{"experts_per_token": 2, "router_score": "sigmoid", "init_std_router": 0.00863, "vocab_size": 8192, "positions": "rope", "rope_theta": 64000.0, "init_std_qkv": 0.0198, "init_std_down": 0.00187, "optimizer": "soap_variant", "warmup_steps": 70, "max_seq_len": 1024, "train_tokens": 578800000, "max_steps": 8832}
Below are experts of layer 10 (counted from 0) of a mixture-of-experts language model. Rows are named gate (a neuron's input weights, with its number), up (a neuron's input weights, with its number) and show model dimensions 64-127. Each number is 500 + 40 x the weight over its row's rms, rounded and kept within 0 to 999. Numbers have three digits each.
Before each expert's rows: "mostly gets" lists some tokens that are sent to it at least half of the time; "gets" lists some tokens that make up at least twice as much of what it gets as of all text. This comes from a sample of Wikipedia text that the model never trained on. Tokens count by the router's weight.

# expert 0
mostly gets: " was", " is", " made", " became", " been", " used"
gets: " was", "ed", " is", " were", "ing", " are"
gate2:586472462527472547496511519464490467469464491513530487513507503524457426498453460524503405455552462482507532577535517512490521497479507550410505524566504498499543508491555508527543468496565523
up2:465524546520508457491496507464472534555541512538554441531484520463530493486570521492567541452496456467503534447471504541536542541491479463563475466502476415500482427431507496526476506391502452
gate3:517501525490465526477483492410557460476554487485530540507502517497458487508479522446523483434532497530427461471484516477525502427534515514485481543476470484514460491474485425501501501439542536
up3:494503499598511558514462544443541466527484509489523533516447547440500551561538611515536464400486506510471508462441582529467516470581501484497566538524457527482501503469511446525550496464409472
gate4:518440481424534476438454464473510533473491465521492522496507469560510502515388537494535506491503500495537551498562492513404509472496519455440516494487467500497544499477499516433465490486498491
up4:482477529460540414390511553503527502501494454501520530531435488493543516529498426499527496483432488467493499523454480500494539494614524411452509476423503520472543419480521523508453530540530444
gate5:481529574467460460512451480503495494487488509488491492483489413492419573473538523534433507484486475567519580571577559544481447450537502548479454494509550579489446507522478563493492457617539529
up5:498464512502530553519446526487452505512490541484471506529489517541502539497478506428422447553562437551481473551506493485467443511513574474552404525522589538442404561536543526557540501568509483
gate6:564458529481444464475496511446545546527470503463613592480521543416501501487544496485523492489561498398533521543503518586455473487462455472563534452480488525441568503512414449539499555500540443
up6:482447439480453471497478484463477472515522478517567565487487424455449525479543488574503531487511481511450464548582499520524444498479486580552543432499534589556612584480435471465468555534522503
gate7:575470462507440552513505559391546481456465487559445483502450528460434495436502498488528534546502481519446563565542483528499510502504467453543536510545560480523476555500456500489528552511501568
up7:471498426456480463524505485464504520507489476512487566570474512525492530530485559501510491491571569527511476483524510503473442570542536452514527510517560577606518546476521528541552532515551587
gate8:495470426498526525473507527490540495512547473462507470555492499535516502502478576513461456520516411481411531514506505550461531474560531484542472535502452481533466484499601490505499488532508465
up8:532535431520486426481492500545468525492516500496511511529567521515430468520498475414540486534523490489518480548469449481531482546436502501485514573511568547470454515517508520497503494482555471
gate9:555483501493446580593511431465458534515521559514513475471533473503472522519477521540505502481513568516537508417514456502442510510521508510493479473482463428480471462487634476453482504452589507
up9:499458465535503522461564479492564442524540509529436514528504459461512583526484527500438550509512459475491453479528548501454473524513525483496530491515455515520457427545553463463475463447552458
gate10:558492486532544478471506496464459448468463525506495453459576487489489559423484522469413490571556496455485561512497503556490462495577457512495525416536474478514460498469579527496472498470501451
up10:462483564529494533524462610474514489468525510470485626570492481573522465523511499462516554528488446472481466471464481477536543486583502441541525543509436520448464445545455476493530534580458531
gate11:505532498527484538486539467447517491552510512459523456561596512453502501493548461565516489470514608488542527493525514460481463536422522444444530468454508498436532542488501487439498551465524486
up11:550539542418456514491482447521522495495544432479492512514540487566531436431488517499524496415470526447469505472516565522474462402484545514477618495514440515549527486548485491486464538474486548
gate12:505499507552533515494511517464473517533553527487466545480533507428559451515517594453469438513503529528451505418532522517433535473537457417453450462485398500505538518546532498487447475540488485
up12:550490540507486527491510536459500497538578521500461510577504502486545536515504494561526437430539556599480475375573472496500443477586536557468491430533529467550533505437516498485537501534533462
gate13:484585538520487541481507515563522439481487472476480590405516460508529485506522529415468482547497528485473524473501432524523443499476539474506511529542465553488493494557465495446461493464512455
up13:509505493521443479475509428487550454506472477466630494510445490522467524469471454489447544499483499441484485489486534519534522526506504444479453486472446484501560495516574516507463493446578440
gate14:469554531440494557607452501475503473524499362476495473462502447546463511568454580554448539518463564467541464465552493561464507477499436497499534476552463553476484429493466475465468582478442514
up14:565457573434467489474462508496539441456443490514463512533486507552558454454491469409489516432512503514590557460517501497515528476497486465481501522487450547481516432551496472492407496588495438
gate15:506529442517499493543390507476463498465460505529483577523506482464516507515493458390511517538526434457497519467532500466490473470543537503509506592509460439480505422578505487467480477488551501
up15:510507504557501490515494430514455489469463494515539456525439587491462492479443484468512492540499516438532497422488488483496438449545538531443519508502492378454472513462457518418525531466478545
gate16:572495478497500512494572558467572425529491501484487505487458456558537499536531501468468522531512474454454576505468503487497478430515445545557560507496500500450511438544504407467474437537480469
up16:452481555634525455460479436492408495537496466541554503472494572457485491526479508506518482450511564508514419516536475515502541507531534430471497429429607463539494492420446560562524537446556541
gate17:489494471492558473466505453477493519468461447554529483468448538565452446480487547548467447555495551525534471492482465491482550461543483420576418519559543525524480459449625498490535507556470483
up17:481494584508467530420477505461462538513443555507538458565532497565532479556481528496533470518475558526497557495486509555512490490499574488472494585517534447465524447505497551530485486458483498
gate18:513455533467495509501460495494400564485526545480488493524501462429471422500505558505538490509494522460459535592505539509484428526512463485438497489452428380468470495425463483471451566510499543
up18:530468538500444410486528458502604452538514556534522568497439499461502578541543454536535515462574461529529501457484535488482476525484478517506494465527584505561452523553515502557554526491549449
gate19:530552466445531455494475489551513463504530490536623516530482438524443473473536561508539506542514474493496489546471498515466516572470487519488523436562549412558483511485559489565512477504453492
up19:490493524528458514510486527471404553503506472529474552456487471478558487499487529505481414477496455449480560493488512502512504481465482516522439476596580519483474527513519458540519551579526404
gate20:554470460478537492551461419485543487560511511517505437471430493469503394459487551540526520483499548493406520508542464452545508517543662460470574508526502450519488506472444437504527503479507475
up20:562518455522557543461476483439569549560502491510510465523477500467461500465506538529503442538470497462468551531532476454477428498502513493424530439512539502523453514500471542464498511523513541
gate21:432467542552434473435556446460502455481524598453516522508512495482448522452480453511468504531536468444530485475499516536455521554564515468451494459499459593518523513473492488489488484510490470
up21:495477467526432535457501473498479521499475510506510521439547434428485471469538577533532545466481523575519478524533469492456530579472531520457485509486541496491496563453462423474529504501477419
gate22:509425522532599480451538547481449487493517514534509539567493403551446575492469439443477513490514509485542476482529471518423534487522441507484460517575472637438433454517501498506488464559485432
up22:491523456478478526551502467518454475415450428482503427463489542539465478524488551542385516450509517480464532414498536534492467413466526439540486512457496429509575587546514512442503523431472542
gate23:482411502469575526573536498455586529547497554477511463455529501407501618485552453482452439525526548459520491413500476495465527521489379522459523517442523515538474500487487489461496468504523450
up23:558536505507554458528539544504526496463516481493502552536430485463513509578476487492510467521532522529550530476525485603450511457512548549531532517535426457455554371572480466584510426497475469
gate24:574477501566456512549490421459495454541468509463438580509506479476517449506551509478478444543492517500506478461576472494518475449488483435475517508471460432441495475562531562554508473537562599
up24:521455522494487410460532487417452420530474440460524558483530476482459480492478436520439472516534575459528446504516505510441458481493469493538547474477476495491485510419472503498482511491415617
gate25:459469476526455534451483549442455459485423507478469526519507493547551581497460416504477481485557523543500556513553528573473485456531464486507474491536499529475467428478511467525514522542507508
up25:507445500517535542592469560528561504498498493519429518475508470526471486515518509492493544458451443560439521533478503439423513532462460514500474540573531565490582506513519470497516483511527477
gate26:487480528529497471505590478481472434503477473519531481538500564474499498522508465546442421476525509397469472464497508491489491480528435542566560576486496472531542479543489522505594515516449483
up26:485526546456472520511494510495513486469540587485498502520551543511445555596555456514546461517547442483514499462517512555500477439484541555557459448516560474492479519471523530441516522511502426
gate27:525482429493484543497520558505553436529488472499489567452451507475453529500518445512469543570479447508505519550512489486529547476493524480553507505511456480536492567506458510493518499482457515
up27:479539481496502466486535556489498509505498416497543491507491544533521522457511577505502533435512528469582500575503454482576508412474430514468549546459501500502553458482494433483496530467563490
gate28:521545426528539567526430453505428506518455473512571579487508578498519556488493484452509493501483458459517480547505540563469422501451454578503539500505480448533508544543524485463508525561544543
up28:467428532469508437480594472486457548477570520492516489501555510492486492483523500501524490459486471503491463514465478486509537616526510493433459492495521512508511582441474494535549579562540481
gate29:476461441479464538473470503478446502495547527529506496438491498490469541519511497518487522521502571526472504440482442520506497501482457501499440504444492500554581508541431490530556442493449551
up29:503520557480457518559497508472501529533449468486462507519496448578512521484505419498544512427461440506525408497576421515465480533430431520511606458583570477490482483504537428492406546540484507
gate30:497535451535547516494446505474460374501447488548418543486481493499514491502483498451483440513530641472499461515472461507503509436528518505653543515516498456434394534485465550450529542423533511
up30:462498455524586513537438496390531502510414427443552640505499508485510560539477557535537516513468543511517514497449488514487466551521533444527533555445451490384524465501443461550508515461441570
gate31:474473460474470506534503524479501512576503495529594494474429474449500583501525401527535489551519415532530546488504469464475451523441483502554560474553476482483426515533595474480548479495534545
up31:445441573458444461487493522491532482520518480527423502519437514531588514537484450485485560462520515499488455475531551487545493500485547524515519498525476563504469484475509530502507444516576408
gate32:497441513531481524465510450458501507482586502547552493553562542534524455491488489489511459500507537510574432486480513444550445536463428421462503493421465519477448527461575524451558500587421501
up32:499591414499402528563425532538483533497532551499493480474532527539479441491543511536501540486470481481480556456477442527498493498429521491486470480502519494458502431419520485490512488527519586
gate33:502535516474518492505526456478576449548500483547543510528498492504548514526546457571521533476402492488585519508525503508492520483497479442474552500431486517547552518531464484426448451441526517
up33:536512445480507497529418490487545516439461519492453498506461503521433462446434483375442503483557510511460514516473481483525461512452554479540467490546490493449461517547523511551464532524482486
gate34:486583507519501473545608407544544510483524439533553558508508435487512469511491515464460483497519544511553543489522528443480480430547526519531541482543590481487401514449510554478526516531521491
up34:495522522594482488535524438459566537455491532517500580435510491570418499574468432504417453491512471551484514499543553476512513495504498507537484534516520450542516537467525487487459545462552567

# expert 13
mostly gets: " million", " by", " Species", " against", " with", "featuring"
gets: " of", " by", " with", " to", " for", " from"
gate2:514488441451549568515493554530426525474481541455458457520444498539474443448433485564551502432505468463536515488502489540557468537528419519583530525489456526546474511521498521412553454451590542
up2:454486436439524556472457530522475423444564465490463506591446462480523547501465476529521546493528536526536516492545481461532492474461442544565478529477509474559496485576528459477500478514594490
gate3:493512545517514527486503482504493465484453513499388561476488467573459485556457502530533501497501435478467513571517514503510540488457507530549510460566481508571507366577473503511473486510487535
up3:417487505528489467499418485499487551483507464511456510478531503548458547456474528548445512507505502469464460560531501473522511490478428559458505486517481521515549494489501507479501502442492462
gate4:556492512545615591488442513541554457499486449494531581540485498552505520476474487500568515497525433502481511477530469560527434500491491538493511454497435499468470526561488487428502478516491514
up4:460483505539573487475456449511553492531491498485497506474497510535428500482444460498509487503560545583480458433473447483526484477501535487528547500560419491539432517477514545476542481435516518
gate5:547457455447514493459521512447419481569453489532548486507555541544503505518471480462529460555485497450548481521496504505430528536483409568474555463506526444481555522488493478475572478520508459
up5:518518471462514519463550504490503435487410431517536525474507534472522487535456525466499540548506516569516499587474525526493544476508424543496475479514549439545474473478575466466555493476545481
gate6:508497538521553469508443471410557422460448551508501514426493487515497518557458434553471502513520509495489573471460524492471491538482485480615473432524479489479538519489480518483523439476482532
up6:498480505566496598544496519570464539511511456511513524543497526521505459475474537476473468486497518463564506519509503479514514470569513540454551524521494464547486487565521522483477518505573493
gate7:547511528455500501488473451476470479535418473477456506535415463599490510471546456405489469442475462441507529491536501591528452483498521468442479516516542527510494423484476405487424510532560497
up7:538484480574505493510505504507476448530578503462442477453521522449484518475396486506497509555485506521506549522482506424494458489459504569553465484574498517482494542608550598530489480465478469
gate8:483525519564453447452427576480501521547474453542481501524529480480542456551487485500518572616485434461511533474487431538448486474483506527486463489465485432480502514464519603474543458471548435
up8:441480438534456554522501480526547480504507463505468562478473484524536513603537488547523485519503417507524534546533554467473389504542505487526576499441516524480449489561495515548477520493521497
gate9:544565500564446417529500522529440487497528556550461427505490469443484469544492527585536482488471523511461526505500529484429451503512516504529484525540496518463495498536490498533510471553506450
up9:499445469429489485479495524484480531466493510522504429552446438528427486461500530532525473452443496471482502461473459509489497442528525502465513595500473543549493437523433526468546475483484473
gate10:462440494535497467483465506504519502521461459567522469492490480501509524489516521570527540538427534383491432456486478484495509466571482534479479481486567525438492478438505513519495499478398473
up10:463485580443494542503508523509563506586612570516539484541558474502488493396468447503476528525508464432547499430555505490479501536448544453463541499505522518483504571518518464451501466527587447
gate11:531566472491558463482481537511424527512546531511498492550507485571523519489430580544476487544497521500464580539476524466476466512485488517524514479544497457522514503510497499458521483530464447
up11:490528463503516541419495580506459470482536524485489533535615484559494507563535502530465475466482570465479488526472467541477479476499525521455450565474465564476537554514440508499499498524450415
gate12:509411489448533506480456510520546524478499529548598556496459504521548423473454522575525508565477448414414564448476495511445521464517485484440496520580476489519498390557468542507444500484488524
up12:545438517498468480496503507492479472583453504530391548553498453442510525567556485494514462444529499548535497534483535506589432539521492514573586509459547518482458552480477405487569435586483499
gate13:489438412535458506481505528518528458542457495499488528451444495420549469570509492618539442543504454551434584524503506496431497488544465468478463469523472533450528461518531505507556524493582570
up13:544466494507507437451499497583496478467520472491539434533524476462512509501488483479495576485494454527485459435556535473511452546517476524464471489422495514442470447494514563515505482541543444
gate14:490512454528529515520495509490471570474488526481479506537482529478533482470507431576503534478521418484427489526541527522484463520499538550486455475432489543497499491486403537538515519435385535
up14:516469441441530503506546538502461461476550499512437479481560502529484475530493576503470480528558517492451516566441489484428482482508464538491501510526461424475467476460458488474508548527426482
gate15:536455486406475429529498524414492515524467428538468506539473509515452451489519470502507474414519502492508522506484511536493425581429484484527539481482489520429499453465447512430477480538503470
up15:486504512460552539430553485492516491504545579506535516517501498528479454530517464485535462534501569429520462495535507510502527497469471452442482527511485431490522422438476478541489531553522510
gate16:506469496555539545528524448507437492467529519482507501525501442487549490455515515542449550575519494499515509466441482505532511488382442559523491488589474517412549522507503486465497454514533487
up16:459560447514486462458494472447522496492459446523527520446479591525509518475532536491600428404475501533456531501513467453515530480588538483466499451452554487506492505522531550624476480476453562
gate17:501470419565514421559524437423479485517466519503523536437495526446507492517457452472488485505528495505534525533465485455480463557487512528489598522504609539547523488440559478481467460452468468
up17:470455545458524486569487469551480461427498543498473466484406512521520507445513579453455516472487522568509533521542502511524536569515488488489425419558437476568569529468503454461513464516567459
gate18:602437498497561494473482508520491408420565449527512427509494505552524538512529511553563522504461515582484562564451557594435558594473460466527515458508476505437496456480557441539440460460572534
up18:427468538486524592513463504529448506497455543524492522526508475498477524500440511458498471521514532501532451515509439455483460461504525496533550518470478469535463577583499504496580525507508547
gate19:437494490495446460553503516554530498488506456540494516574349457497521486546422510527476520540528529525528489468506503541468515523481541530523414488520489497473494548507518560475510488451457442
up19:530532445483432414486510483430511452508536470512513565522505518554546514489473436528504523518523507523483528543500488490529517549509459503509517461538486473448392541468583538466519450446537513
gate20:503434545505570507547504467481539554446454531497433503541510471527474559542521453478506519530468425458504489533460432453457512547536502481571507555474518546456447495538452510508507465522451437
up20:506490517510539497527473476468476541511467452520430469478542496443488526529555517499485532491521433487459475521498486529471541514558481553585462501433402545503555505502428555478498478474479498
gate21:503458544413516544461503539511440528501503573492442518509378510549515438475508530463465483488505473480498487443484475541502488459518525515437534479548503448471551439493547581477535465528549526
up21:484564475451507489540471497531514546473524480471507538543549532480481536497425500523463522523526459483547500464466498490473502527431493439557486475468622498572501526588523525525507538430558494
gate22:488538491463514570488470499401451482515571494480484404545567450491464512474548515494510471507503458483473512486559551436471454508550464471469521505515426583567459560525571528490526485541513514
up22:500541516492524502535463521527463576495487485515515479496503506521529492494482535519424496565498493474522480535449451545406440450506487530536509510482457515506571489496462524522481499516425518
gate23:419526523557468491431444473476490484570493531525458507469480482531575577532474522481573558512499494531467507500544472509460583457516503449482528516499499527512432481512477514500517493512471480
up23:538559558496504514462433480535506500495511441520477467539509475488462512435476517453531532517522483463483524541488482440512513499472526479478513487518546485551464463407548495470431424418510578
gate24:524537534533486427424504492507493452571507433506487515475475501499500527533505510514426513476482472547567581490468528540471494394500456473514438481467566504466491522520584486527472498516484487
up24:504535533534440461420480561463493500538566431450486479463550532537529558524506544481484547503481437518589555470566571481514463468506550476496475499524557526474440583513572470518503507440534518
gate25:508552450547527502496505549498505433508527529478483496529494539524491549501481544472539508564524448501486509513482449503501511527499515462456546549497466527493508426497539521440459475578549441
up25:539533501518486453496468585448517481527524463488440539540503522504457511497546527539505504514510515450515477471469450483504525532505531521553473573504444505574518470479450482446401512526580477
gate26:523496459490483526469517491475560534595438512499470627533457495484496465534479490493553453563570498460562535543412486515483471520429524464504537538496479535528491550560400533458464452498435504
up26:551520525520505511536462479535517509557485495485506573545507522462533509448522469489528518528471483567563544461510523480460499442445482482458451494494494378447455522566465546422561469493495486
gate27:456480480514514477508515463490495507507459441498470449484497503482527523596397517588574467542461542494482433519504493590495472473465483510490512513549484499528493538504543576515483504424460514
up27:544509495452505507465491469526467504462466557543470435529539522465471424485567457509463455488554481559517568451515454496460554528532573438434523447492516487469446545418454483516501525542571501
gate28:536422523499463492497438476433534573540512494496534570527560482481505536447538510463492430534501457569551529452517482514504433437596456517483429541475495515495548529496464503494492465477464462
up28:463481583568552495518539548503487477528513562482504480538474554509518498536513469485516441518511486500554430486480539481516563517489466503506508439452522489477475528520482493569483479485467579
gate29:528477482487567479486535477520475498515472540482459540447493503449611495537462446508548444469542510490498480510566476535462501605567525485568562448504474525466534511455455457472468440486536417
up29:467573529469558472464483606562487513524492485527464520516534528441531590556456545494524463531529510470501525555476578428470551449538431556467499479501558552578492542494504457528490522513475499
gate30:392473473558476486551426575504393514468486503492461506465479536603588508567459522560527489487500541525535502489457530507472421482479488447508493532467532521452491492442459487424476457420485498
up30:479515467479555567548515472519541549541475554555495542496481485541491500454571560493486498564444443568514494487494520494492568417461501515501508527512593519466435498550478506558480472580536551
gate31:473479476564518540427430478483464533506566463505444463555450472467495530411502515563527528528489471485534568492443485523542482502444426555424500523520550511476516452486485476466454431474425554
up31:515517488521548534506491535475484514458571451500498529460389510547524544510513462542585496442522496499583542477481520472494522506476462459500475502543544458493421442493573383523457483469524525
gate32:481496405512493480455467439498387526540510490467450575463445525520515548561470483475476478487472539487448511493476503560437457515464501534529500487463576498550448458515587476538535558547528424
up32:516513491526544420513508563538436510507499549527446528507471532501583555536501424476572500459413504459525530526539559500464423480455449566501514514517598604509489349512535532511535507524436483
gate33:499537559500509512458470522439481537508498529552436519517522501540527512494519539529475461482463456498516433483580453502497455487575448502466539508567476475500523440519562518561481468506565456
up33:457467450504524491508482469540475494479467471493489480429528524484531470441406522467497462571542434498454476497454451498533412518540523492468460533488493527466512515515527506484526543521482448
gate34:508477437519511518445450560540502489473546523449524497443466527522504452461499490513475516536513434521535501501473498455542473557503486469498543528479476416482552549510561466497567563440456454
up34:470504625519473491549526502439516469435470597477483523503453474455534537489461440384464470485491504556456457503533446483443478524514527519463446511479497566406479478494458501506492497500522463

# expert 17
mostly gets: " years", " year", " After", " period", " However", " before"
gets: "2", "1", "3", "4", "6", " years"
gate2:494485499436511488535521549490412525510453506491482506518461414560571512497510529531468418528518460557499514492444522501474504498542441491592500511472486516508474518450419436476521531578525506
up2:489484518492480493594488465503435522561493476541438502523492457505505444519531531438459523523479390541507486487567498516464547518502476553506500437431517488460502500523444481490509460543553481
gate3:525366528466508514501441502489389542509424503525494497525510436542556449460554570528532444461495547513494552497532537523517533432481483465512545571516499484494482500431431548539495474512459489
up3:440471471490534491557508535460447496535482511506530441496485454476578474519459520539459539523496439492541472505523445458431392443518491459558415566517534563476522545436438521575482557481509457
gate4:507592496464537487497463464478464532525509525572509462538463472492529510500474525489496507474479478469512538484534497438532445493542533558530510574464469498470480488388502553485557481474570541
up4:513589479433490485500536421519416559445471478550481480438469439509515521449475509432456518539474482513481497494546511434504553514425544487490452469535420460483558537545540542519511464538583450
gate5:447541454476522499458536516561439496444479490517573477511453478560521507497483604478533482559554554488487562510510606505477576481534547437544477533551512500537446530532534461537439496555522552
up5:565518528587606476505526505516498564517562504478547531482528519429486484496538539512536540508507506423533436419575498434479496514438492475558498473519540451566408455473505524508519471475475495
gate6:460564474458467467496474460502536484511547534529586522504542493520491481430487488563505547542462546517467544480504507494469559480493489550495475420580494515510541531540549484491567464509553581
up6:459465505458396458517562510482475471504516572460606523479459492433546483424496528460534515477489500469486520475514584495496502444479477586478504475607440514465595545573526507497488556536551472
gate7:516452553459572549463481548509474473470552504525547519498496469501518534508505538585523472383515520497545432545454567480500558507493493465518553425513503495547499469520560492511481553472415486
up7:479422532480536552458449535502541469517454506519495510406547462567488492477495530522584507494433477536443529518471511449479555566491547506495496515457533446394452434474476493400468528477425500
gate8:451512517502424547553458485460541490547465509431499478524519453480472472558530505444414502522482487474496533501533512515510475550484508491561540398511537498468490508461401517565469445574462454
up8:504489533458365642465488541519562563482478487480516478501509452514484443545555528484539521511532477441479502504491461524523534504496566463516496448481471506533544503475465475463537557479472538
gate9:508488478351591498593445478480474489516501465524466506468524414576455539543490540517441449507511504527481508488518481555526509496537489477474441409490511481477487511440462459467478469584479523
up9:530473543424503496476508593493455545582488517537487452556474493473548388485499514458524490522492480503489547489514503587516447450444526538527455487532438486484505543545531534534542467490513549
gate10:488506426516543602543477509507431491511467447504490539525581464603542518505455511486536382543610491491469572459507517525459420447476552499464520490497492619477488527533545446528491482560446508
up10:460496539529488487453512596370507511530550550476468507564486516484521535522515458598530542513453478538463466519431477506486553506474469571573491572537490445511547513495552507527544552465571522
gate11:516478535434460501492524527468492552548429516528427511505505571515569482512462531490561531495497471518493471477508518481484519470517506501583506617496529516532530561475426520522452548526564493
up11:547483513445431503464491505459510524522470551559471513510496496481553460527545495511547453451470476536465546494518403492497490433555429502492492560497495498444491554498447503474418578567491506
gate12:490475497536472535526437516493530400497513506504482516470498563484521507511540544416451465535546500436586497606507506500472493470540485500547567515512482563497418456511501554518466515533536521
up12:583460473508512519500423458461494516458478439529465479497639454511450393459469573453537492486570523500527482501533467559474451439522507496476515556528496551502491508510511553521503536553485558
gate13:577493494516507499466526529475546476507485553500490603526559442486534517513421557504467511569547525576502501548586480484404484529478443497435463537508457568488499539559512466561490462486447476
up13:538546552517462509477415545469494476442430490480511460546515493564493475481438499498549490541550481501469531474558529574494538538498443408476526561575419469524406527506511505527495494546535456
gate14:527544449490481506515527459534490483488480487488552523475517511548459439559515546528523492528504481492511512418497473451459515471511468522480565497572504508436464515508509470485477481490473450
up14:458546489505497472423551481400463511478509552514461534509477539490534499519470491437561549498489468494483519525549463487524509535462547504528514567482512486573471519506563486546543529495501534
gate15:446488518512544529521491444435556514423418478526455516485545533483457527557543494546558558540506553543462501369446432502485488485418561461453606471534472492469514523458468607525516414518411483
up15:540475493474500560551505532526539387504466440502453514538483523571471547591482502435476446446549514560500509494537496505448456526547590499428559496608454602496512472480500439497582545571519513
gate16:479509522447551509448487511552459527464483471494518453465474447568542507481483474508509416570449438513512502528454545490508525464545543491504444510477549519534455442501479406547581444455585467
up16:460431495469525507503513512544421499480462523447525501502466441555530531457547500500532452512456403531510455589446574505485501409496489518513475516472549528489499495519441488527496437487540471
gate17:463564463530429554530493492470515477462512495473510483530559510595487539505474515510479486542502572471488473494518502482475545535443523463453473439447539525450422488511487463498516479473582503
up17:494435616514484500534447522514547463451502560476453500532513544500536555499550497495552497552502422463533583490492535506527546537559589467455468449483476571511502491490481554505468516592543465
gate18:485433489545499476479406528494490468479548494435474517486479491578462492487483515476586504495602456545492546480512506507471524473447409529565508472518499466442487426487630511421511426500566471
up18:472494471570481506509544617520530475489509427534517503470438485496519489566519444505523445476533538449533498580419524499465534529561448528525497552523437526477526428513491504460447467476461448
gate19:463489489530446513425475513497465504487521486535513557443512480426453517484543399557522434538537485512549512509500537519448449520505429496457404466521516546497517507455562494528480477524565520
up19:479522531464453506528528532514507548536522504517459438458390553439447449514488545559481466510443525510499541472436500496456516469450554482538448522499491528480491470533463497451458501541430544
gate20:414472504513538455527421512514560534503558396478496550589546521496482485492534482486494498494515485547541537517523482508466467622460537514456542486519521495488532498462559475527419428502560497
up20:571462441449583469502466541539481485531543493554480513417475491549460432506515506514453521435462457517515496506546511456496493440496437535574452521588486486505544499502505553441528492498522546
gate21:517412498427464467547565530449507500529432523487557479521416392557429513475490494479487466435498488412565500502558543425475543508505479553456532500540485506443480462400504477451475490456473503
up21:521511568520544464474519550565515510494502525518478519500590516496567377568533492533541593428528442555602518540461452487548510422551537524498563484533476536476561465610443528491492555547516471
gate22:488493447513422421445386491496531468568507501462398459527463505519484431489465464547538523489542508486419538469500494550519508534493479522490474618483514486570553544453526545550533504522568499
up22:569416514404542453518536498480415511477462404591510523504512444454507514529499528458479510531426497507550523523489438433440507455489558529491500466496445550487465492581530515431477449490566463
gate23:516510542507520526499512530480561513472438448524571472534581447537522507469509505505490566527538493485455537436476475501492536555493539455454483451514515529433487419541554420466470467493484536
up23:496511546561518517480495476499463481468484524465433532554541523469544499513555483500499509452464504551540458564563464502459512551505493444467545509425567488493513515537447484474519549526508554
gate24:481512449537514431524521479540487497433430512491522556515563492450486422525544452495567456510443460546556518466526449526498405473493553459505486511434571476492562521564552469486485480482521562
up24:563536484555579513386480528538524551509476560471409530504498449489555452469498518456569478543433486535610516509478458519479545484527443486489401548487521490450492502486478502484557505546433476
gate25:575434586503438442513488510393509464442507452451422485490511497529367467490500515439517501498479508482532490461507489558561532465554493503485518488543542459491513500516533550532510493556483492
up25:454487449403507479476487456548502521568577531552525492510508551508609476555465571590493447527531434507470510549561478493494472559483531508464453487494445553569432551486466472553515555452509481
gate26:527420548540514512575427478535546512564531555555525554507487515461412413518540515507479511500468477432533448516534486540476438533515490519475536513515498509534564477563517526456472533563519500
up26:568460477498479555577424484509481520564442481504527488453436460532476496481535574445547501476474396526512500439537467563515457472521496414483509488541477506491554549454549560483419540501506479
gate27:470609570522520493525477526479494496455475432493527491532423435547532506469471546447519491479460552491485541437503514504522548539476466487488501580517466458508468447504504500415470449492440521
up27:625479476517445522489429466532468440441471484451517513538488509537486455469526437527519490484498485447503477542533510549500435473582537480508552481462559512567532479471553517470378549514486544
gate28:527557577495504382490494506541430468497533412497500504502559533590519534474487570479479470510505426510487514428549585521451604487480485495463480491518527561514496500498535561465496521510422487
up28:504515493572504534441474467500472480480493455508518440512523509482540515540543486511518508485545477437458478486559485467482543547476520421484457515465464508527519499560530470446578470520523383
gate29:500555484473556531471498401452460485504531475515509585532552549502520504433517531504499466495586483462530494444545510533441467447498442484449495399496522539495483532455599470513466478475520506
up29:468501461491555495439418557545509469560522581511511384506543521500554504499525477489523524501389465509438513544441485479480569407469494506521424578481481504437502483516459466579437495500506469
gate30:477494465541450511455553535453510481488476475439496522455492436501543470547559520447519539527529449480492537491537531557453478493361597442456469511509540388538497501524485495525574443530515450
up30:497541519422503458495550449495493486565500502516568534528452551458530489562555579509551530491556465498519500528460430488494455495483537475516511545493455470522497450521493421519573486490487578
gate31:434520574465501513516499494516532476506553456505560526471436448489419530524514457484509550529480561490533546466417489494491565416540444566486503563560430444363526481517582522503451502487524438
up31:472495442571504463504519471527448521417504574486442500492527533530547535494451587546457413464467441533469463516564472476506464559433537498488462390429525495589514535470378519553524516490479529
gate32:438513435508500445420485546536441485503523484524498498527434537485504443546566522498577479466486479487516533487503591500530511510475613555505588489477490481562505528533519460466523446473429512
up32:490484521456499539504473549575462564480520473516441454473557496486475491396458500448430550539478504502449533494564496554507498484547483453492428493518439502559515500428440501491523548465514417
gate33:494534558490453483498536543471516430501513518529448499525518450559466575562482565488473445487574507544516548478493496492458534498444499525487565530553481455440411486473550495498482448541532463
up33:478535472450485455518538485447624471551468442512506377466560536498529461543476425503478478471480534440473523427553484497454398616498538483483449544479530511434462544514439483575556461476572550
gate34:510474508592545499471543550470649422466456443534472461498482491460564531537541546568493469464530461454519498485525507472440504564527565435428482509522460551531552504493476506513516454494438538
up34:417535512479532512520504487496551505496482483512519456408557546480448488475584506494491455519468538489539563489491465490505535584521508448471509525437476426531435528521488493486522486448528479